Experts of a small language model: 96 GeGLU neurons an expert.
Below are experts of layer 9 (counted from 0) of a mixture-of-experts language model. Rows are named router (the router's row for the expert), gate (a neuron's input weights, with its number), up (a neuron's input weights, with its number) and show model dimensions 0-191. Each number is 128 + 24 x the weight over its row's rms, rounded and kept within 0 to 255. Numbers have three digits each.
After each expert's rows: "mostly gets" lists some tokens that are sent to it at least half of the time. This comes from a sample of Wikipedia text that the model never trained on.

# expert 75
router:113123118125116146156076137119157124128107102119162092131124143142106163151156162124172131118159079144151136121100140148106101087102110126142135151123159160137163179129113129169142100150178171145099133133124132089098151131115155085081106152091125116139147139119127132136153161098182097146113103119143077128113120122157128128081115140098105144119129113142130151167096145153127149144129087175098091101138165092109111126140141156141144141151104142136106146135113110160136101138083170115160151134128162128111138114120099108131150129138152177125149119168165121087126134083160133140
gate0:165171152134117086139105165127113120144089161104144122122155125129140113131124136098110123078153110114104154152097144140132110098151111127126132123142143169156175157101113096127134119138147121152115151151153119120084139122151159153153107129180100143115110112125151145096111092088093084147148115125130117145093151120166131103116170110156116116080126106172159153135103136160133157114062115125070126126113109120141100137086141149137155132138121133084143092145148130165126129138161135117179119134122159151136118145117124106143176163169163124136106130166095116117165147166161109156
up0:150127134123200135144133099092108169139120109145100120133140127138113137191105165140157164143159163107153098101121132137173149126140141130098137123125112118150154081132145101125113140135115142105149109151138120173118111090125130081117119105088164113133118100086126146158163150100127109072147125166136150152107075130120137097090125167147146108131138119106147116111150152118127096136115133111105097140136123121173123100172141145155163150121157119157127125136134166138100181098127145129100146128153127131133126105148152130184095136143114175155093120163088111177101160123128137151
mostly gets: " social", " military", " political", " medical", " economic", " financial"

# expert 38
router:100139108146125145180125098158131136145116093107126124118103146119110150152155179107146139107144100133128101116097159145116095113080134174080109118107120147132153146128096170114136128123146144177132185104123127094092190126125149144129109174105147156138162148118119149120123129100145118151129092118150091143122155131139092163086121155155148123127118111110156159158095156158159163160137124125141126139146159117106108113145134175114112159121121164176122102170128108135147119155147168108145141146149170119105113091107077116107139132112138150155161140138170153127122174155125131156
gate1:132153121179114094152164136150127141112153139056146140122139146121093126098096137074096107105119135137142159113124123150114101156127117120153161109100089134129098114121150130104128128128119123143118077133120140141102137086143127138121139077112183129071110161132138167164117156067103098128158139127154096108104155123188122134084118155119099130133144086120133120115128114117131080102100180097142126128110149132100154111147126171142109132110150132120113088147127099144110123101127150134132117141166137143097088143181102148115127106098136163122115122136116119088106079142110095124
up1:114080098124105136116101115128163123102142133139115115122186148139139136117112111143081157161116119117133121113187114153146090122165110113138148090134143122116082123088101153076056123103103143132097094111114146148092124115143092148128103118158122153094110101093141130145145129097094123126097139131124060070086142114138100126118159125117146137092105136134112120126114130135145153117103133184135120131137159129105107135156069093150146076112133147130162091103146134118138095156147148133132154159169148099113131144168133149128112136155140093093147131112138100128140141116154132145
mostly gets: "- •", " from its", "- Suborder", "- Original", "\n", "ley |"

# expert 71
router:111098118108119140156120122138132105116138121094144134104136136166104166131158161117146127070154102114145142100102128145098111121072132148108138140114121169147159158116076151162139134125146118116112153088158128117121144121080130105149105158129111130118162127101103187131140150111169080142135096082114106088118152131146119141150109160064140166066177110131143122162109141159144156154120107132140111100155116106111126120135162125164154163173126127154093127124115123148132105170116146138135141144159145136112135069116120106137153157094109152109127172133161150108108149121135104138
gate0:128135145094128174164123109118133173149167129130133108121151114100131142123122163168140077109165120104183123098098131141142147138101087093112123147126136148172126186125095140132131117129107116102125113150154113096189110166116146137149151091098096174147167111140113117119136069125129114155138099108154107146131104143158153165112128137153097133118158073127130097149151136134124140105149107131111122116140127129132124126163116123127169152148071064139144153085148125125155094136122160164148116125130168108113095144137160107123107108152155110113133128133173155144082148120120118154
up0:135130123114168148151116129103113125148119146099135176152160129145131145147146147165125095124104166117104170138168131060121159151126134165149129104136142129173144168136126139121132099144140121141149106102104105133166122101105167128046123165132122125123119168105120137101129104062123112132132153152134112100115139118156083130101137142147110130145113117143115153141117177123149147138130130112117169118129137144120137109109175132094130123127124130112139126162092125113160159134179039166154160139123106158133102100133112130149171162134124139137140143119123145119100087135061141142
mostly gets: "ira", "ari", "ini", "li", "ua", "ão"

# expert 7
router:103132146111103115202124164151156120148119078124127093086092125145107140160159167107105145119134088117162099121125136158136095093104113105119130152117123121122165161167132162149137063152170122107128130099116139095130133099108117125123119147125154148174170128107118108086150146102148163130130107113178115127131157147134132161128139135080126138143140106124152139144117146134118138113102103141152075110149133086084111109138160184130154151151114146158109129160114099142143114139129140150126138138126173165117149101138137134126162109120153134101176154144155168129161139117179158128
gate2:101101174118133109171122131109135159153139147145131154142105113136152165153156166130140119151098116140154091186128047129112131134102150115132040149170117107111134115116153129144178108111092165150104145127149134144140149095094124119135161143108162117099114116075130135163149153108143107128114150115148112119118135118106129110129110168109121077143155118109163159108131154123115119112129121107134161120169151108127149139110118150138152070113162106089137111167102128086121190123143081165113114137112121076118141102135135155124133143125123130119121134136109109114141099147124119116
up2:107119127104126141159124113137154108149155094121119184130132133152162141133135126110150146133067121147147136176143095132111123092136115107139114144113132124101155116151113100153145098160137115081172118133140083116121134070114167118147151117105145163156177132133112115142159142127129109143130144124127113162113171083140123104106077107087119146129142101092121101130070175099125118120098156138099137133133126096106121102146128095153062090146116125150124132122120120102140142171153068147113098122123103113116133131156127106142111130117185127105114154148107130095128141111170173086
mostly gets: " comp", " dis", " rel", " spec", " con", " lif"

# expert 41
router:119115135110147154165095141104181127161123090121160113129123185141119133124162142087141110102168087127129140125090138174097120126106147123097137161136122154103141168121130119163152100171179181164107133120134108111099154131100102086097116155105158125140135151120136156106142135096155103152095108120174126126126141143163123158124110124102118138105168118109151154149120145169148145148119109116100103112151202106121126105137149143126156168147098137152113136129128084117148126140094155082136156128134147097107092088114114140142112147103155140142128117139154130117122153113171158170
gate0:166131109119103142126120124128123089152114135133140124102101102146147117120143116103112131102138112135112146115115112124103112114099162118145118106121107108102144222139150132091141131146117130153143136144132161131118143146112086119136147146089151146142158132106126153188160160122128085103121137151121106114143116097142154084107080150161128116094115093158102126114131089119138158111100093150127174157122147094136131146123106115066141131114143123125102122133143134089089121118076164105132157131098108131094082137111069134088093132135184132122127178072135138124131142109121174116
up0:097160128122102117127137125118156107147100147171117087110134103132127108141128139146124146077092111119092102147127091121103123129128164110153086097151134130104122168132139160097167139160142094162165136141106154150106115132123090146104141134095159161135130089095113110137175114118141101146137148125088079132112107157145144072132086120120102099122132090166127123160136107114147145122101085166093136112096149092125137145099111126109108150096169107140108095128106135100097108118111170110128106141129128114124072141068116148106105130131160144112106196121146145114142148122136164123
mostly gets: " politician", " footballer", " guitar", " tennis", "American", " actor"

# expert 2
router:105127126143099161197127155146139117114136125139141083067122103151092150155139163111161172147150064107161116130119123113128105108128122122123102118134128142124145160131121175126161070151136151142120098134134144147105128091127105135102100109121146134135113165112151137088141181099143119158136109102144116084125145137156100135149136116100134169145127077127172144156112143128131140112111116178148065129168145103092123145130136176128147150199126148134107114139120086153145104131134135100127147164154141130118135133123116124151157140126120133143143128160151167125120141106162163168
gate0:101126106118118184165123134141107178179114137136148127149128137109120147183129149095125118167130112115162167148133161109163134139137127155092129162136141141166119153087152100176094172135152153119123124147140163112127155164166092130102112119160156143103100104165119174113120139131104156132149115171156102094137058143103129101108152132137149112140129092082109139210143106136141157153108126120140113102104145114133111104138117153149138133148138156149115122118161127134112136115184148109140103150173130162149132128137131120174114139120104118090143127130114137131161113134133146158
up0:149144183107166093115099133119141088122136138150140162132123135120108139096135120183135129088137133154104114107129129163094148143095110134148182069100133136103129109141097152091123101112116136109100164139102118141125109116095135156139118129115097134141184145076119112121126117125151107143103162106113106149125171117136145185127162123144144120120131167167166104093134122116108121114125137136130130167133090144113118161138107120143117136124120107102111140130100137109124109128107097127124146134060187130125099133121158088126104142165156136189099134141132122106095160098126080068
mostly gets: " trans", " rel", " loc", " oper", " equ", " inter"

# expert 45
router:084085141131166163155120163075151169156119117100140102128099171156120142129150163137131170121126079130144133089110139140113112110104134134093154128130115134125137151116114147145118113106166179112087127104143151109086141128105092103111133110109149135112154129116099108091159151122164146139118107086163107113127179148139142164133108151104114168127141135087147183150125138162110131144102146174114122100136174101112122086126153135135147153151092155154089108134103120144142132144125163104146166150122154109110156078111106121128140141115156134130131125140161119094147157106160130177
gate2:091140102109139139131172118098102175120118153109135174132106150144120087157110151081113131100108095133110170152143114147130119144109115172112130156117142130155125102098165139117071125172132143135113164110147123153132116109148113103084157116125098152134108105163125147136131138165143132133120097156117133098112118144152162086090118121154151118124153161099156150093109119104160071170148142112125109152095107140136105156135068124134152192145157101128137140141182091137118124117128121123123142099137153194163133109097134131156140132132144126105166118111101143118158141160135150156
up2:120120168149165108142104116100147091134115126129151090128127162120106095085131143145088141134129129131109090113091116153100143152152153107162131158157099195100150148124110118107095172135118103105074094147141127133163155119156125139141111126086096137097154105122146155146122131149100129140165106140140146092140110140150155166120144092119106141116141112134145064123145118157137138125112126099150095161146092148132102126122125131089163127115133127116109105120103158190131095107118118097112103148134134116159120101120185095136093102139157144125112093156174147111112186111107097118
mostly gets: " father", " brother", " wife", " daughter", " mission", " organization"

# expert 69
router:091113140129135147191112152102136129159109071102135119100101123154106122118151176118152176116151097137153138094044177115130131096091140126132128138106143151128138143114133169151122095149126135140073155086138138081072132136124131136087122099097150126140123147124140163108102146118162142127122141097157123115137169185119128124125101126116149145124146116082179129170084148145141175165121115179121128094138131094121116119113164155140138130162099155147119111126120111141130090145126162122154117149156156139090113126101120129139123154112132135116167150134142143113124131111133128111
gate0:124123128124172140111133139143107140148136158150122150141103137107141098123110177161130123134162131117129132122113133143070149136073139119102165084145102150088149140167125113120128144093177105113141105101107119152155117105145136159109137153134118116182107108144154157157132133124136093099123094159120082154100136110106124118091155121153146159152121141131122150155127090111163156128146197114154134154131123121127123155167094089116094173144115143126115087139126122108086146138110161160142134118161107112095152106140078094086146146118130114133162124107145101162127192148121174121
up0:117106138121084123134147146135135127125129107113147157155123113177108139124130123098141106100111140147119141206097101180142153099130137124108112147131132144111157124168113110096120102102080170112079147125136169126127102124140106113113129115133131147154114085131149122166151124088130136114146126107134140081130099168083158129139084129086106143085185157116117139128139160130127164111091107096114113104155135127172168118099132139081125149133126122140172129095130106129122141132132080106124138140124083082117089175106136143154146080103123105117155111126113173099118093128113116122
mostly gets: "|---|---|---|---", "\n", "\n\n"

# expert 37
router:089111130132155127166127148076133141172103094117152110129121156142114125142149159124145142111133093111180135093104153124106138112084143140141148172119145145099115130126122184144146108118158165130089157095158131091102139113100132130105131110149135117124144132119093125089151146119201145152100105111166122115106170128132130131114115136104104157105154107096135141122127153163126143144127123151126128120141163075120103063151127116099127155156100158156103113113086090114142125136111146115166151160149135099102091121099102149109150141121160150106156148139154109089165163085130131164
gate3:109104112183128121135123109144132106132131089172128116144127120076190090131065121119112099126134130124106122098079133139124095089097128156122096125139120138129095147123134159110111094094124082130142120109154121104127155094144130108135119159097123149130122146108114162131122121136102115137146098132129146141154145137090120134113145112150134143122156133089107155118162079121101178130125111082126135148060158147139136122152142197106114101125080193153102134157082109101126147125144142094162151131140125116124126157086099136093106153143129149128140114129124171113138163110106107102
up3:146133135097121133128121134105076122121125162078119138099139144189083148126205151149124137115139151111136117147155122143141140169153105101151122133150139094128163108134092114182129171149128172133111125145108124164125149166097119169150133105136124135158145130124119091123152128106166114116163126128112110108103110118132156099159126134092134120131117106148155126134122174114137135127139152153142119122178087108101115124071097089133139166126136050108144145118180141128148156154108148175091118116142144123120170116157156096135106098102120115088103125128156109131121106116125131158
mostly gets: " album", " season", " series", " game", " games", " tournament"

# expert 61
router:114100133139131137187101133130164090134108105092148130110142144153111156136173154113138134074152117133155119071119167125116135138083122140136150130113105178153144164170105150159148114151166174128101143095139114107126143107098144114138123139134129125138154133132083153109112162110155120149104090085133112071153153138127127153123137150080148147100143110092163167146106127165124131170113138147116131127147166112135128104154194139157133161159128154162095136110102115136161100151127128109136135123120150127113124100104087094144137132093125149103151146146132129094130132093162111175
gate2:137136122123112144162128093157100073153110155195113091132157140092102112111159160155106133109122092115125120099113149139131156124090087109078127140147139141114085131163141130140136115110124143196100157152130123110103108189143156082136115145143125130150145172171115144100125095134121114142119158123135120116125154106154135143112123176129115112161147151078133151125132117108147094145126165187148148095110139103130107122147101165135131150177104156122112120141114108091152123131141125108123114137101121150089149137100076142105111131140121079145131164125128134125149127094125156176
up2:111143144095150106131124133162107110129124141159137073130139127102114153147184197151103143141097124129128131133139144113152113134145112079100157149090127103077122120132136105135100165101124138148114122148131157138152138124149180071136095120127086112138136143168100138114126079113090132126113124129121113145124146094171147101128098160127072100146100161078151118109110119132128119171120141122144148114113145117154142183158103160120146140154099127099102148134142165156125109141129117120118127096133136144102176140135112130091124113152063113114130175137144094164157112108089125155
mostly gets: " Singh", "ović", "- Authority:", "ić", "iri", "ui"

# expert 90
router:103115098138116180184142150127148097146134077078163090123107130139121149133144173142147152077139136117175110093122145125113125102116134126153144121120162156127141135132133157121136104145159167105120154114149118081100166139124093106112097139084147171147134134141120116089137151117184138139132125081157121135146140140140117161137103155096093164113160118112151170144143150186162154135129110168124099096141163100116139118116159151149154142144114184170111131107118118125154145124125144095133157143121148130128124127127101164168148170116148121115144131172160106111119150089123137127
gate0:135134122152089094091117146100102150150144109157143141123133121180121131176134110125161102113104072143165151111139121134091105111162141099145106137078167139098171123097112153082140090128127095135155142145144181088138128159151147123123120154130165093155128118134099095145130139088098115110076158087116121140123120096138074108124124121109154120092121127129151146181147143124079109138135132166141149101122110130124163120100111143111144125137124105128117126174139153163127131103102103110141152140151135145140152169135144148147108125165129101110177157114148100168166154144109147098
up0:136090171079107170173133067143116110112129172113100109125166146137088134128125106135113090078118158103157138134141149088117102099118109143134127158112165097139093159103167148118117091144132101138114102123135096101164122171138149112105120072113150111128128149111149142117137106151104123140137131128117124156145149113109132142118119170075121163125142135130125121168137132085106088119144111120183117162100139108135173134133132104134128137127124101132121136113160150114143159115101145146120151081184152119102075129160139148117109098166085110122155098132112130119124163094118102111
mostly gets: "==History==", "\n\n", "Personal details", "==See also==", "== History ==", "==Awards"